{
  "n_experts": 20,
  "moe_layers": [1, 2, 3, 4, 5, 6, 7, 8, 9, 10, 11, 12],
  "balance_bias": false,
  "norm_place": "pre",
  "rope_fraction": 1.0,
  "attn_scale": 0.125,
  "learning_rate": 0.00131,
  "schedule": "cos",
  "max_steps": 5898
}
Below are experts of layer 5 (counted from 0) of a mixture-of-experts language model. Rows are named router (the router's row for the expert), gate (a neuron's input weights, with its number), up (a neuron's input weights, with its number), down (a neuron's output weights, with its number) and show model dimensions 288-383. Each number is 50 + 10 x the weight over its row's rms, rounded and kept within 0 to 99.
Before each expert's rows: "mostly gets" lists some tokens that are sent to it at least half of the time. This comes from a sample of Wikipedia text that the model never trained on.

# expert 8
mostly gets: "See ", "such ", "UTC", "Ty", "St ", "Santa "
router:62 37 59 57 58 50 49 57 54 54 59 44 47 41 62 55 50 58 43 51 44 35 53 43 38 65 57 53 44 67 57 44 57 61 48 64 55 40 51 64 35 48 38 43 59 65 66 56 42 71 59 45 43 39 49 47 39 60 50 41 37 45 50 46 47 63 41 67 73 40 38 46 58 37 49 35 40 58 61 66 49 53 54 41 44 65 42 54 33 47 42 55 30 48 57 57
gate0:54 48 44 63 56 39 46 54 55 54 37 41 45 37 37 56 29 54 42 55 38 46 46 65 67 56 55 63 62 75 39 47 47 51 45 68 62 65 35 72 45 56 48 42 57 66 48 65 55 57 55 52 72 51 64 53 63 39 47 60 62 61 48 47 40 52 51 61 53 52 59 57 56 49 70 58 56 55 54 54 51 52 66 41 59 48 53 55 26 56 52 51 27 54 67 50
up0:60 32 54 41 68 60 32 67 40 68 59 44 60 41 31 57 56 68 50 25 62 65 67 37 29 50 54 44 50 56 57 37 50 62 46 58 47 46 73 48 26 64 39 52 57 60 49 39 33 44 63 48 48 51 42 36 58 50 43 31 67 43 33 33 62 51 41 53 56 38 33 46 47 37 52 39 38 53 49 51 30 41 44 46 45 62 49 47 53 47 56 52 29 51 44 46
down0:61 54 55 46 35 38 49 47 44 57 54 35 51 36 67 55 61 45 51 61 54 53 54 30 45 67 54 54 35 48 32 38 46 58 43 51 36 41 38 42 58 61 54 44 78 49 52 62 46 49 27 35 34 51 42 40 62 47 46 33 43 41 54 49 61 34 58 49 50 31 76 39 57 44 52 52 39 61 54 43 39 54 64 71 52 73 53 52 58 36 57 50 64 56 30 39
gate1:51 46 47 43 51 54 39 87 59 52 43 50 49 47 51 43 58 49 41 46 54 39 56 58 63 62 52 61 39 62 42 60 41 58 48 50 58 37 59 44 40 55 46 45 54 44 59 45 55 74 60 47 39 53 68 45 44 51 48 59 49 18 49 51 56 49 38 54 31 50 78 41 47 56 33 63 57 53 52 60 47 52 53 56 47 45 27 45 35 36 51 26 55 52 41 67
up1:34 48 49 46 45 54 69 56 46 50 45 52 46 50 63 43 62 52 47 57 42 50 54 49 49 68 42 49 31 45 45 66 47 43 67 48 36 27 61 35 42 42 53 52 43 55 30 53 40 49 57 45 62 59 42 68 56 58 37 47 57 44 45 43 55 66 45 56 51 55 48 48 66 64 38 47 57 60 49 60 46 56 66 50 45 44 59 43 38 37 46 68 63 40 46 63
down1:48 46 49 51 55 48 55 62 60 54 36 53 44 36 51 48 51 54 57 53 43 47 57 47 56 57 56 51 42 41 40 51 44 61 48 49 63 58 51 54 46 70 39 61 58 51 34 53 44 57 61 80 59 43 54 71 43 37 54 59 68 46 33 46 57 52 53 56 33 55 51 41 63 35 53 59 59 55 42 42 36 45 72 65 32 16 40 44 39 56 63 36 47 44 33 40
gate2:46 48 52 52 46 52 60 40 65 45 59 45 38 54 45 53 50 53 52 57 54 52 57 45 54 53 52 30 47 61 61 55 41 57 44 53 55 52 41 68 45 50 46 55 62 69 63 56 55 44 52 57 32 45 34 52 48 60 40 31 60 62 56 34 53 70 44 52 72 54 44 45 45 47 60 50 43 51 45 61 36 47 46 45 51 69 58 62 39 49 49 62 31 29 60 41
up2:51 24 61 42 55 38 43 47 64 44 53 44 49 53 47 60 58 46 55 44 66 36 39 49 60 55 56 59 52 56 53 50 51 61 44 54 48 56 39 63 52 69 41 46 58 65 53 47 37 39 57 54 53 53 36 58 40 42 57 38 44 64 41 24 57 47 56 61 51 57 54 46 57 50 55 61 53 66 48 56 52 46 46 49 50 49 43 54 59 48 85 50 53 42 53 55
down2:36 54 64 51 57 42 35 56 55 52 52 39 66 58 57 58 49 39 54 54 40 49 43 65 34 37 43 47 50 62 39 37 68 40 22 52 62 55 45 68 39 57 42 54 52 46 58 44 62 49 47 42 53 40 48 39 60 51 61 75 40 44 41 45 43 34 49 58 47 46 44 59 65 43 54 36 43 56 27 36 56 58 52 44 39 48 44 39 64 39 46 41 68 70 55 61
gate3:56 47 53 42 62 58 52 60 45 50 52 52 44 67 61 46 38 61 47 51 43 30 42 48 38 53 45 51 46 59 35 49 65 57 44 50 38 35 64 54 50 57 50 38 52 31 55 39 59 62 46 54 60 49 77 49 39 53 61 40 28 65 60 47 43 52 52 78 43 51 53 55 47 60 46 40 56 57 53 54 42 54 34 53 59 55 48 39 44 58 49 68 35 52 58 56
up3:33 51 65 54 52 50 62 43 52 45 39 58 49 50 49 32 36 57 42 44 44 29 74 54 34 50 54 65 43 48 34 56 53 54 54 46 52 50 39 55 41 56 56 48 43 45 48 57 42 50 50 56 74 58 58 39 67 47 37 40 40 35 62 49 38 59 51 64 69 55 55 56 49 70 58 61 45 44 37 52 46 65 48 63 58 42 39 45 50 55 29 54 83 52 56 52
down3:33 57 54 49 53 54 64 65 52 40 41 52 63 53 65 60 38 54 39 52 49 53 46 55 53 46 59 41 51 50 38 48 43 62 71 52 58 39 51 55 53 38 64 52 49 54 41 56 50 58 52 58 62 43 39 53 36 65 46 46 46 38 58 42 50 47 49 77 30 41 50 55 42 49 58 61 49 33 61 42 29 49 45 51 56 48 69 62 44 50 27 51 54 54 50 38
gate4:56 39 51 46 46 50 34 62 42 62 55 48 81 55 56 41 49 55 59 51 41 38 42 45 44 57 59 39 60 45 52 44 58 54 39 29 40 44 50 61 55 48 33 39 62 42 80 67 53 71 49 44 51 42 46 54 39 58 67 35 48 55 51 40 53 56 54 48 68 35 49 40 72 44 38 37 48 71 54 58 53 54 41 49 48 50 49 63 55 33 57 44 40 53 54 54
up4:66 37 49 60 48 50 49 61 61 58 58 44 53 44 43 52 53 48 47 44 56 46 41 46 60 50 62 66 57 62 67 37 52 65 44 66 66 51 63 57 41 64 47 40 60 52 45 47 49 43 68 53 42 42 38 67 41 55 66 45 45 58 46 28 64 45 46 63 41 40 44 37 62 44 49 40 31 64 59 59 56 37 44 36 39 64 45 49 43 39 58 66 37 58 60 63
down4:49 49 45 44 41 68 33 56 72 38 63 61 56 46 49 54 46 65 49 39 45 57 54 63 74 56 45 52 68 57 37 51 71 24 58 45 58 39 36 65 51 43 36 56 57 51 51 45 60 47 61 53 50 48 53 51 54 50 42 49 45 60 48 59 33 55 64 44 51 65 49 62 48 74 47 62 54 56 29 45 48 45 54 53 62 46 64 52 55 52 45 37 50 70 38 22
gate5:61 41 49 61 55 66 34 50 61 35 46 35 52 44 51 51 51 52 53 56 46 51 48 46 44 43 58 62 38 55 37 42 50 63 31 63 42 54 55 61 42 38 47 55 58 51 83 59 66 73 46 62 48 57 50 47 30 32 66 46 32 60 45 39 46 41 50 36 56 36 77 55 34 51 44 44 61 45 41 67 46 53 65 54 53 46 52 49 48 51 41 54 41 54 45 30
up5:50 46 53 54 56 48 72 45 51 44 42 46 45 40 55 83 63 32 62 70 45 63 50 49 52 72 49 42 59 64 54 32 53 46 49 36 58 40 47 40 44 46 48 65 51 59 56 42 41 54 41 42 33 51 43 60 53 59 60 57 63 46 42 48 50 41 47 50 41 52 45 37 63 36 50 36 67 49 51 41 32 47 56 50 44 57 42 67 41 49 48 39 71 45 48 42
down5:58 57 36 52 51 42 60 59 42 43 56 57 52 40 37 60 59 43 54 62 57 43 56 68 32 62 51 47 38 63 47 43 56 31 56 52 60 50 47 64 56 50 59 52 42 56 36 59 35 57 44 60 52 52 48 57 44 55 62 60 48 52 51 35 52 48 50 55 45 67 75 50 47 55 44 52 67 55 44 49 30 36 53 40 67 46 45 62 60 52 54 48 39 56 62 38
gate6:56 50 57 55 46 52 39 44 28 48 47 47 58 35 42 42 46 45 68 45 56 59 36 44 45 57 61 48 62 51 58 41 53 52 36 34 65 54 56 46 40 42 44 36 37 45 43 41 56 54 59 40 44 37 53 57 50 61 46 51 18 52 63 57 55 45 28 52 42 36 50 45 59 59 39 60 43 52 60 52 53 45 52 49 32 61 26 45 63 60 39 43 57 40 46 63
up6:47 51 46 60 57 53 42 37 54 62 52 46 80 27 34 33 54 47 49 55 53 45 58 48 49 55 53 46 60 53 45 63 50 57 48 50 52 56 61 60 51 39 33 53 50 37 54 51 63 65 56 46 57 52 46 44 42 60 72 60 47 57 41 46 54 45 39 36 61 34 40 56 45 59 50 56 49 61 55 68 48 49 55 51 51 53 62 48 43 29 54 52 31 62 57 53
down6:45 64 54 45 59 51 59 44 50 45 39 49 28 65 56 50 63 45 41 48 37 53 54 51 60 31 62 61 38 58 59 42 41 78 44 48 29 51 40 54 24 51 45 36 47 66 37 46 58 36 43 38 35 41 36 45 42 63 51 41 51 59 31 53 40 30 46 43 60 51 51 44 49 37 39 52 44 61 40 46 52 42 62 50 47 49 46 52 59 58 41 44 34 33 31 43
gate7:83 27 50 49 47 47 48 67 69 58 57 52 44 56 52 35 59 55 52 34 66 44 30 40 26 34 40 54 59 51 44 41 64 52 44 72 52 60 57 47 53 58 42 42 58 68 55 48 52 26 63 54 55 37 50 68 35 56 41 46 41 42 38 32 69 55 57 64 34 53 46 53 46 38 24 47 43 37 38 47 43 50 53 47 53 59 33 52 50 55 62 47 60 49 59 49
up7:42 49 50 44 57 40 35 61 53 52 46 34 56 50 45 75 44 56 48 61 43 46 43 40 77 52 70 54 45 61 62 47 49 65 44 67 54 52 50 70 35 32 55 48 63 55 48 59 46 59 66 65 55 58 46 51 62 57 57 38 32 55 67 43 44 32 50 69 46 43 47 39 54 57 59 55 56 60 71 47 53 40 29 31 32 45 55 42 58 41 68 49 30 52 51 41
down7:47 49 49 32 51 43 61 57 43 59 72 39 55 47 56 62 66 59 44 41 67 53 45 49 55 64 55 37 49 54 49 60 47 39 63 42 68 40 48 50 44 42 55 48 65 62 37 74 44 49 48 42 44 47 61 54 50 42 35 45 59 39 38 46 71 56 34 55 70 32 51 52 61 29 34 51 56 40 78 60 55 41 57 46 34 48 53 54 58 47 50 57 29 45 59 31
gate8:55 49 42 48 52 46 60 55 43 39 51 53 49 49 65 33 47 57 59 45 36 40 43 35 55 58 43 42 58 46 62 37 48 61 54 43 52 32 53 47 30 54 47 39 40 50 45 51 28 38 57 37 50 41 39 61 46 50 47 59 47 67 43 39 49 54 35 64 52 38 49 49 55 39 54 61 55 41 43 57 32 44 40 37 50 41 49 74 53 55 45 69 69 28 47 51
up8:47 59 62 45 41 39 29 50 47 58 55 54 49 51 48 77 46 47 58 50 72 47 52 51 55 49 59 66 42 61 55 49 55 52 51 53 57 91 47 59 45 62 31 45 52 33 49 54 41 42 65 54 22 47 51 48 19 62 50 50 38 50 55 45 57 41 47 38 47 40 38 33 53 43 47 46 39 57 57 63 52 40 47 44 28 55 65 35 35 55 53 37 45 58 51 51
down8:57 30 50 40 38 56 59 57 51 63 67 45 43 49 57 58 63 23 53 45 48 41 56 46 44 47 53 42 50 49 59 55 66 46 48 51 59 46 53 58 58 54 66 48 44 66 46 35 50 65 36 40 50 74 61 46 37 37 56 52 55 42 56 41 50 47 66 73 54 53 49 50 64 60 63 50 51 53 57 48 56 36 63 43 32 58 65 49 40 29 34 46 52 51 44 59
gate9:36 42 67 42 63 40 51 33 47 46 53 40 59 52 43 52 48 40 43 43 37 47 48 48 29 58 50 47 67 42 53 48 52 57 53 40 64 24 39 61 44 64 43 47 61 47 56 42 43 58 54 53 56 58 25 36 78 54 49 52 56 31 60 46 44 54 53 55 53 49 27 48 60 50 59 57 50 44 55 59 56 40 36 57 42 64 57 46 49 42 50 44 62 66 51 54
up9:38 62 45 31 50 56 63 37 60 39 54 41 27 60 55 53 45 60 34 58 45 53 36 55 60 78 52 40 59 40 50 51 48 45 57 47 46 38 41 49 46 48 50 57 42 70 52 53 53 37 34 60 43 60 58 57 53 42 52 64 49 52 30 39 41 39 77 53 49 56 71 61 49 54 50 41 52 51 40 43 53 58 76 55 57 31 39 53 52 49 48 36 76 44 44 40
down9:42 34 41 36 34 72 37 47 54 44 40 51 43 47 65 53 52 56 46 47 46 65 51 56 65 43 73 51 63 49 37 62 53 58 43 29 59 44 49 62 69 54 39 49 64 77 52 59 57 66 47 51 44 41 44 31 45 44 44 46 57 41 57 43 49 42 49 67 49 56 59 60 49 41 48 73 55 50 50 47 54 59 44 51 36 66 68 54 39 48 47 60 48 64 55 47
gate10:56 43 48 39 49 41 61 57 54 53 62 33 48 39 55 64 60 31 53 68 56 50 44 35 46 55 51 62 54 68 63 59 48 42 47 58 41 38 54 47 56 46 44 50 55 49 37 53 41 73 40 42 46 57 44 51 49 58 62 50 37 40 46 55 54 54 45 40 47 50 59 51 48 66 42 65 51 54 64 60 55 48 51 48 38 62 46 43 57 30 53 41 41 52 52 48
up10:50 52 39 57 51 42 77 52 59 58 54 45 44 52 38 54 51 33 26 55 57 58 60 58 54 61 58 34 68 60 50 54 44 42 46 42 47 71 52 54 54 46 43 52 48 45 47 47 59 75 30 49 46 54 61 46 61 55 45 73 34 32 43 57 43 55 52 43 56 41 35 68 40 61 56 54 61 32 66 46 41 55 40 52 48 63 44 56 66 54 43 49 68 40 43 46
down10:48 42 38 50 40 41 54 48 45 62 42 40 59 65 74 66 49 36 44 61 50 50 54 48 58 53 58 54 43 58 52 45 72 32 56 42 42 62 45 52 71 39 38 49 59 33 40 59 43 56 34 39 51 53 39 52 44 59 48 53 45 43 54 40 46 50 44 48 37 44 49 60 66 67 40 58 58 52 54 22 62 49 26 36 43 53 68 52 71 38 56 51 43 41 50 59
gate11:44 31 75 43 32 34 41 53 65 61 44 59 36 47 51 39 61 39 34 56 45 39 53 43 62 57 51 49 51 58 56 49 42 65 50 57 57 35 47 51 52 62 55 45 49 66 43 56 22 66 34 42 60 46 38 64 57 70 43 41 48 34 45 34 31 65 41 54 50 40 58 46 56 60 32 43 41 55 52 54 45 49 42 36 38 44 45 61 61 52 51 50 48 50 55 54
up11:63 52 58 83 50 39 62 51 34 53 37 47 60 46 50 50 49 37 63 53 36 49 49 49 48 71 50 80 59 46 47 48 63 59 43 39 50 62 58 63 40 51 54 43 54 36 43 39 56 56 56 51 55 45 47 64 57 55 55 48 57 51 41 43 63 33 66 56 48 52 31 47 54 48 57 36 60 62 45 58 33 42 49 54 49 47 40 48 59 43 60 57 42 46 65 44
down11:63 61 52 66 48 45 50 54 57 39 52 44 54 32 51 51 39 56 49 47 35 53 53 58 43 60 56 66 79 38 50 46 71 50 42 64 45 65 45 73 47 57 51 39 55 46 39 33 59 57 21 34 42 60 51 59 65 40 46 60 53 75 53 56 75 42 67 53 52 31 46 39 59 35 42 43 48 66 60 67 54 59 60 55 62 52 42 71 42 41 58 76 49 45 56 41
gate12:46 46 60 43 56 21 33 56 48 62 62 34 46 29 62 46 41 39 64 55 49 69 43 54 57 49 63 49 61 57 60 66 55 50 51 52 56 61 40 40 42 52 51 45 53 55 59 48 52 49 49 57 44 31 54 52 40 50 57 48 34 43 46 51 46 38 57 71 51 46 37 47 47 35 63 46 70 43 55 53 70 36 54 44 40 46 43 50 54 50 57 50 41 33 56 65
up12:47 45 58 48 58 56 45 53 44 56 48 52 69 65 52 74 48 32 48 33 40 44 49 38 57 45 54 51 56 50 54 28 53 62 48 47 59 49 51 59 40 37 50 45 63 47 55 38 37 51 48 62 42 54 52 47 47 58 66 51 67 47 46 48 63 23 46 33 39 37 28 48 58 39 36 25 46 54 56 67 60 45 56 35 47 67 48 41 31 51 65 47 39 59 52 63
down12:38 55 53 34 39 56 57 43 72 35 57 46 67 61 43 44 35 52 48 47 39 40 57 44 41 48 79 37 40 51 52 45 31 54 50 51 45 36 69 72 50 50 44 48 36 47 59 57 30 39 58 59 59 50 47 52 47 64 50 41 36 49 68 50 55 52 40 62 45 57 48 38 51 45 27 51 59 54 53 74 57 55 48 11 47 43 37 58 46 56 57 44 36 58 37 49
gate13:52 40 52 65 46 53 53 45 57 58 63 44 56 34 55 64 50 57 71 53 51 39 43 54 54 54 50 45 67 45 60 44 53 51 44 67 59 43 44 40 51 28 46 43 48 46 49 55 44 50 37 35 44 56 25 38 44 42 63 44 48 35 36 56 48 57 48 54 56 64 47 53 61 48 67 67 60 57 57 47 63 55 54 56 50 60 38 52 49 44 49 46 59 57 51 47
up13:54 53 57 64 47 55 65 32 48 55 49 48 40 59 56 51 50 51 45 72 46 30 47 55 49 51 52 48 61 54 53 60 51 52 44 41 55 31 54 54 51 44 49 69 46 61 49 57 44 60 31 50 55 73 44 48 46 55 55 63 34 47 58 30 44 48 52 40 67 52 51 48 46 57 43 45 53 37 40 65 33 48 63 59 28 46 36 56 51 46 63 54 39 50 60 19
down13:53 45 64 39 43 55 65 29 34 47 42 53 39 53 50 50 50 60 43 35 43 45 50 60 57 63 57 52 45 37 44 41 75 53 50 51 47 50 32 30 43 30 48 53 47 42 56 74 23 60 38 57 47 54 47 65 49 54 58 41 56 58 44 57 39 54 50 36 53 51 42 37 64 51 61 50 39 33 59 24 56 63 39 45 54 51 44 39 66 41 41 66 62 45 49 66
gate14:45 59 53 48 50 40 50 42 60 38 57 44 38 45 59 48 54 34 55 67 49 56 60 54 49 74 54 63 59 64 51 61 48 57 47 44 53 40 54 61 21 53 57 64 60 66 51 47 52 64 47 24 38 43 58 74 29 59 52 69 41 66 42 45 57 46 58 47 44 38 40 48 61 72 53 42 70 40 41 60 42 43 54 47 41 63 33 43 59 50 48 64 75 57 50 42
up14:51 55 50 56 69 55 58 35 44 44 51 57 46 65 69 74 60 50 46 51 52 58 48 42 37 51 47 62 45 46 57 53 50 48 55 64 40 51 51 62 41 52 56 46 55 63 44 32 53 49 51 61 52 52 40 45 63 45 47 59 49 65 56 45 38 27 65 46 51 53 29 59 53 28 40 36 50 59 52 52 31 55 60 55 45 57 47 61 67 50 44 61 58 63 31 43
down14:43 57 52 28 55 61 55 53 51 50 52 57 35 46 57 56 40 52 43 62 43 42 54 38 36 48 38 54 54 47 31 40 64 46 62 35 43 46 42 53 46 49 47 52 58 41 73 49 43 51 41 41 45 60 53 58 42 55 43 60 38 48 60 61 49 43 58 53 46 38 51 56 44 54 50 49 60 49 26 68 63 47 55 44 41 35 47 43 60 64 33 52 74 57 21 55
gate15:58 41 59 42 23 57 62 57 59 37 46 47 36 47 61 36 64 53 62 34 42 42 46 48 29 53 22 43 53 53 62 38 57 54 39 42 65 34 60 49 48 30 52 32 47 62 55 55 57 30 55 45 53 52 56 53 48 31 45 64 58 48 40 73 46 67 27 23 65 52 36 36 56 65 46 35 47 54 44 62 34 54 50 60 53 42 32 44 55 58 36 60 62 47 51 55
up15:45 45 49 51 65 53 64 58 25 41 63 52 39 59 39 65 48 49 67 45 51 53 46 50 33 33 51 61 43 44 40 58 61 43 43 40 51 49 37 54 59 39 49 47 56 50 57 42 71 70 58 58 54 58 57 47 68 41 71 56 39 41 47 53 52 39 77 29 49 42 21 62 56 35 69 40 39 50 52 56 53 56 59 56 59 57 56 51 72 56 43 51 53 45 45 41
down15:48 53 49 37 41 49 50 48 56 51 48 55 49 45 39 44 59 64 47 40 53 67 60 39 42 47 46 45 53 51 53 52 55 48 42 42 42 52 42 55 57 59 53 58 54 41 61 46 48 48 50 47 63 46 39 42 79 48 38 40 52 74 46 51 50 49 39 55 48 40 82 55 48 76 58 69 43 58 57 48 35 54 37 69 70 60 61 63 41 46 33 64 47 49 42 63
gate16:43 48 59 43 48 31 58 39 40 55 40 43 67 60 40 45 44 47 49 71 54 57 56 54 74 58 59 33 42 54 43 55 51 54 46 47 48 46 49 57 36 67 40 50 45 43 50 64 53 77 43 48 60 62 37 48 56 66 54 48 39 38 70 41 53 57 65 45 48 44 45 57 54 62 42 44 41 59 52 55 51 43 58 49 54 64 50 64 83 37 61 52 56 58 67 23
up16:45 64 38 35 33 53 43 49 51 36 46 61 65 63 51 36 29 46 45 51 36 54 49 46 63 48 58 37 50 43 45 56 45 43 64 26 46 48 55 55 43 48 52 55 48 57 54 60 52 59 25 48 35 49 60 39 46 52 56 49 25 69 67 43 58 58 67 48 62 50 60 61 45 60 39 52 51 48 45 66 42 60 68 49 62 62 55 61 50 35 59 58 40 33 40 36
down16:57 55 39 62 44 54 56 48 58 50 60 36 43 42 42 58 50 38 41 27 48 44 52 56 43 41 41 40 53 48 42 65 56 49 41 32 67 68 55 66 52 60 60 45 52 51 39 45 57 43 40 41 42 38 57 55 34 55 44 64 67 44 57 37 44 55 58 59 51 48 68 47 45 41 52 45 59 49 59 45 54 55 51 52 36 52 67 55 56 47 50 60 69 25 50 69
gate17:70 50 44 51 55 56 45 18 63 44 50 49 39 41 72 28 52 45 59 53 47 57 45 36 48 54 40 50 41 53 41 38 46 45 54 68 57 57 50 60 35 68 49 40 49 48 54 40 55 23 54 55 51 49 50 44 48 52 43 39 23 41 54 64 50 52 47 33 49 52 47 40 61 44 63 41 37 59 45 58 56 47 56 50 56 51 54 47 37 57 59 65 51 41 56 57
up17:57 58 53 47 55 49 52 60 44 38 39 68 22 54 71 49 62 51 48 65 49 53 49 36 54 32 54 64 44 45 36 60 43 50 56 40 59 48 51 47 51 55 58 51 52 42 47 37 51 64 69 46 54 51 56 41 51 48 49 51 55 66 53 51 34 68 46 49 54 69 73 51 53 34 73 56 55 36 36 45 63 55 60 48 66 44 42 51 57 48 54 42 52 54 45 54
down17:55 53 44 63 70 23 47 38 72 53 64 45 63 41 75 41 59 59 44 59 52 59 43 49 49 42 51 38 45 39 61 47 57 52 30 54 45 51 30 42 29 65 42 46 47 49 51 47 68 61 60 45 34 53 45 48 52 52 56 41 40 45 46 52 65 23 57 54 47 60 56 56 42 42 67 69 39 46 51 54 40 49 40 48 64 61 57 34 43 48 51 43 45 44 58 59
gate18:59 50 49 65 65 47 55 30 50 34 49 42 56 42 42 30 54 54 45 73 58 38 55 49 53 63 63 47 57 50 49 65 49 55 57 34 57 36 60 43 59 53 56 58 48 43 48 46 41 54 38 36 57 42 45 56 56 55 63 47 54 72 71 38 44 61 58 26 71 40 23 58 55 51 47 52 49 59 62 55 53 55 43 51 60 59 45 53 55 39 45 58 54 56 56 41
up18:57 41 55 53 52 48 39 57 62 61 54 52 48 46 51 41 53 55 73 42 45 62 40 55 61 40 53 63 49 47 53 57 57 57 39 56 54 49 55 37 53 52 47 43 46 46 71 47 63 57 60 63 49 46 41 47 54 57 66 52 53 77 46 37 65 52 44 43 56 44 65 43 46 52 47 54 49 37 51 40 55 42 51 59 53 19 83 49 41 36 43 55 43 45 48 54
down18:59 57 43 40 47 62 65 55 37 36 57 61 49 44 69 41 37 56 51 42 45 51 50 13 32 45 62 61 42 72 53 31 67 58 32 60 48 52 53 52 62 54 46 36 52 62 64 42 57 49 50 52 60 46 40 52 50 42 53 48 53 58 56 38 55 53 54 55 47 53 26 48 72 38 44 52 49 37 58 52 48 17 41 48 54 30 58 44 42 62 48 46 41 55 54 56
gate19:39 65 53 63 59 49 24 62 35 41 53 50 43 38 44 56 31 40 65 52 47 42 53 43 39 53 44 50 40 58 51 52 57 61 46 49 51 56 55 54 54 48 44 40 61 44 73 42 51 62 55 45 51 43 45 52 53 54 57 53 25 55 54 46 66 63 36 59 66 36 48 44 45 55 66 53 31 31 51 52 43 55 45 44 62 43 55 28 46 33 42 63 63 43 53 72
up19:22 63 40 38 50 55 54 52 40 43 38 52 54 63 35 50 38 56 33 54 40 45 62 51 51 40 34 39 35 57 32 48 40 46 66 40 36 58 38 51 66 44 57 59 41 55 44 45 40 52 44 61 67 52 60 29 66 71 47 52 46 64 45 46 36 46 65 57 54 55 49 40 25 50 62 66 59 38 32 49 49 61 52 59 52 49 41 57 61 52 48 33 57 31 42 50
down19:41 67 49 55 51 34 49 39 54 41 51 58 47 48 69 57 56 43 48 44 53 39 49 56 42 54 42 46 34 52 58 53 56 49 45 67 58 65 34 51 53 58 46 48 55 48 37 48 39 39 56 50 47 43 61 51 52 51 68 42 41 62 72 72 31 55 57 58 67 46 52 75 60 53 26 63 52 48 71 52 37 69 42 50 40 38 63 48 33 57 40 36 75 42 43 43
gate20:46 48 73 48 51 54 35 55 45 59 54 48 50 53 49 50 73 48 64 46 48 38 50 40 57 62 51 58 47 59 33 38 56 51 39 45 42 71 57 44 47 57 49 45 41 46 72 53 51 54 55 39 56 38 48 41 50 58 52 56 51 34 47 50 34 50 59 28 45 56 58 47 58 41 64 25 52 48 47 62 59 49 48 43 59 66 46 62 48 43 50 54 63 70 61 39
up20:63 57 42 55 26 49 53 57 47 49 48 57 53 59 48 45 47 58 43 40 51 38 47 64 59 62 48 40 49 48 38 51 50 44 54 42 46 74 50 55 45 51 55 48 50 55 52 49 67 38 54 46 55 61 55 37 46 23 51 79 50 43 47 47 34 41 50 19 56 48 46 50 57 60 56 49 54 41 41 49 35 63 57 55 68 49 48 56 34 58 50 36 47 57 53 39
down20:38 23 57 46 47 40 55 54 59 36 30 51 60 59 50 70 62 48 63 36 36 49 54 45 57 49 49 65 44 45 36 51 46 50 54 45 47 64 43 57 50 39 73 37 42 48 45 47 50 62 43 48 46 63 53 61 41 53 40 66 50 61 36 39 30 34 57 37 46 52 57 41 23 67 69 58 55 34 58 51 59 51 70 37 64 35 47 50 44 45 49 30 70 49 41 53
gate21:50 47 49 56 32 46 60 50 66 44 56 54 66 45 65 49 40 45 44 62 52 51 46 42 43 53 50 39 38 50 64 39 50 53 46 53 66 42 65 49 58 69 42 46 46 40 59 64 33 48 44 35 48 51 31 59 38 45 49 47 38 58 62 43 55 45 57 29 37 59 51 54 52 56 42 43 56 52 38 47 57 49 55 46 39 66 44 43 47 61 54 55 49 65 47 50
up21:62 52 39 69 45 62 49 47 71 48 35 52 26 56 43 74 59 61 44 40 55 51 36 51 52 41 60 54 59 55 39 59 48 42 52 69 64 51 39 47 56 49 44 66 52 46 54 29 58 59 50 53 43 54 37 46 61 55 75 59 48 37 38 65 48 41 62 56 70 46 46 50 53 66 56 44 67 52 33 56 51 54 59 60 56 24 51 58 61 47 51 46 38 61 43 39
down21:55 37 55 63 57 57 41 47 43 32 57 62 62 29 49 46 44 46 48 46 58 50 50 55 43 39 43 36 41 54 30 41 40 64 46 75 51 49 44 47 60 54 57 55 43 50 50 33 56 56 62 59 69 43 52 62 40 50 53 59 59 41 63 55 34 60 60 39 40 55 47 46 52 73 52 47 53 48 43 46 54 57 59 40 53 53 55 37 59 48 50 30 52 46 49 56
gate22:57 52 50 30 61 39 65 52 61 51 57 45 54 68 63 38 42 54 31 60 41 57 50 54 57 50 47 45 47 46 60 43 57 56 54 47 63 23 47 52 39 55 44 38 50 49 46 62 41 43 37 59 42 58 73 62 56 70 52 38 32 45 47 43 58 34 58 60 79 47 57 50 51 45 47 47 56 45 42 45 57 49 44 50 38 47 46 48 64 50 43 52 44 43 51 55
up22:49 48 64 43 57 30 48 60 54 51 58 38 50 46 40 64 51 33 63 63 52 30 36 40 53 67 72 78 51 54 52 43 51 55 47 55 66 49 41 53 52 64 40 40 54 59 34 49 49 47 61 35 34 49 47 50 49 50 56 53 39 45 63 42 49 39 37 64 33 53 49 45 41 40 54 65 54 68 48 46 65 39 49 43 54 61 69 41 57 37 50 30 47 42 45 70
down22:56 61 37 50 47 58 31 29 51 39 37 73 56 50 32 53 52 65 34 50 45 48 43 58 47 51 39 47 53 49 74 58 47 51 57 48 59 63 61 46 60 52 48 59 57 45 47 34 45 57 43 47 41 56 54 42 53 39 51 50 53 60 61 49 62 45 47 65 58 58 41 49 41 56 56 61 58 54 69 56 55 55 58 35 36 69 45 50 33 41 45 55 46 61 58 57
gate23:38 50 72 32 38 39 61 51 51 52 55 48 46 50 52 55 58 37 60 51 57 33 59 27 52 54 55 41 46 42 36 48 45 51 52 59 49 51 55 39 35 47 51 51 37 41 40 50 44 69 40 56 43 46 60 58 59 45 42 50 51 46 49 49 48 48 42 64 37 53 56 56 37 57 45 56 41 47 55 39 43 46 52 47 54 54 45 55 45 46 58 68 49 33 57 57
up23:40 52 48 43 40 62 43 70 63 41 44 54 41 50 64 51 52 65 69 55 54 31 54 47 44 57 53 65 27 54 37 35 50 57 44 59 41 37 38 64 46 52 62 59 48 73 69 68 40 52 50 57 50 71 39 62 40 56 58 45 63 46 38 40 47 51 48 62 37 35 56 52 58 41 38 42 52 47 49 54 48 57 45 49 56 22 50 51 39 59 37 64 50 31 52 52
down23:53 50 44 36 47 50 44 35 63 54 47 68 53 58 42 54 54 65 30 56 46 47 48 33 62 61 53 50 45 38 36 54 54 48 42 46 49 52 54 41 53 30 58 52 58 56 54 57 39 41 42 50 62 54 43 62 48 54 53 49 78 37 44 55 66 41 62 47 38 58 43 64 55 55 40 53 56 60 40 58 48 38 39 32 53 51 64 50 64 46 57 54 65 54 72 57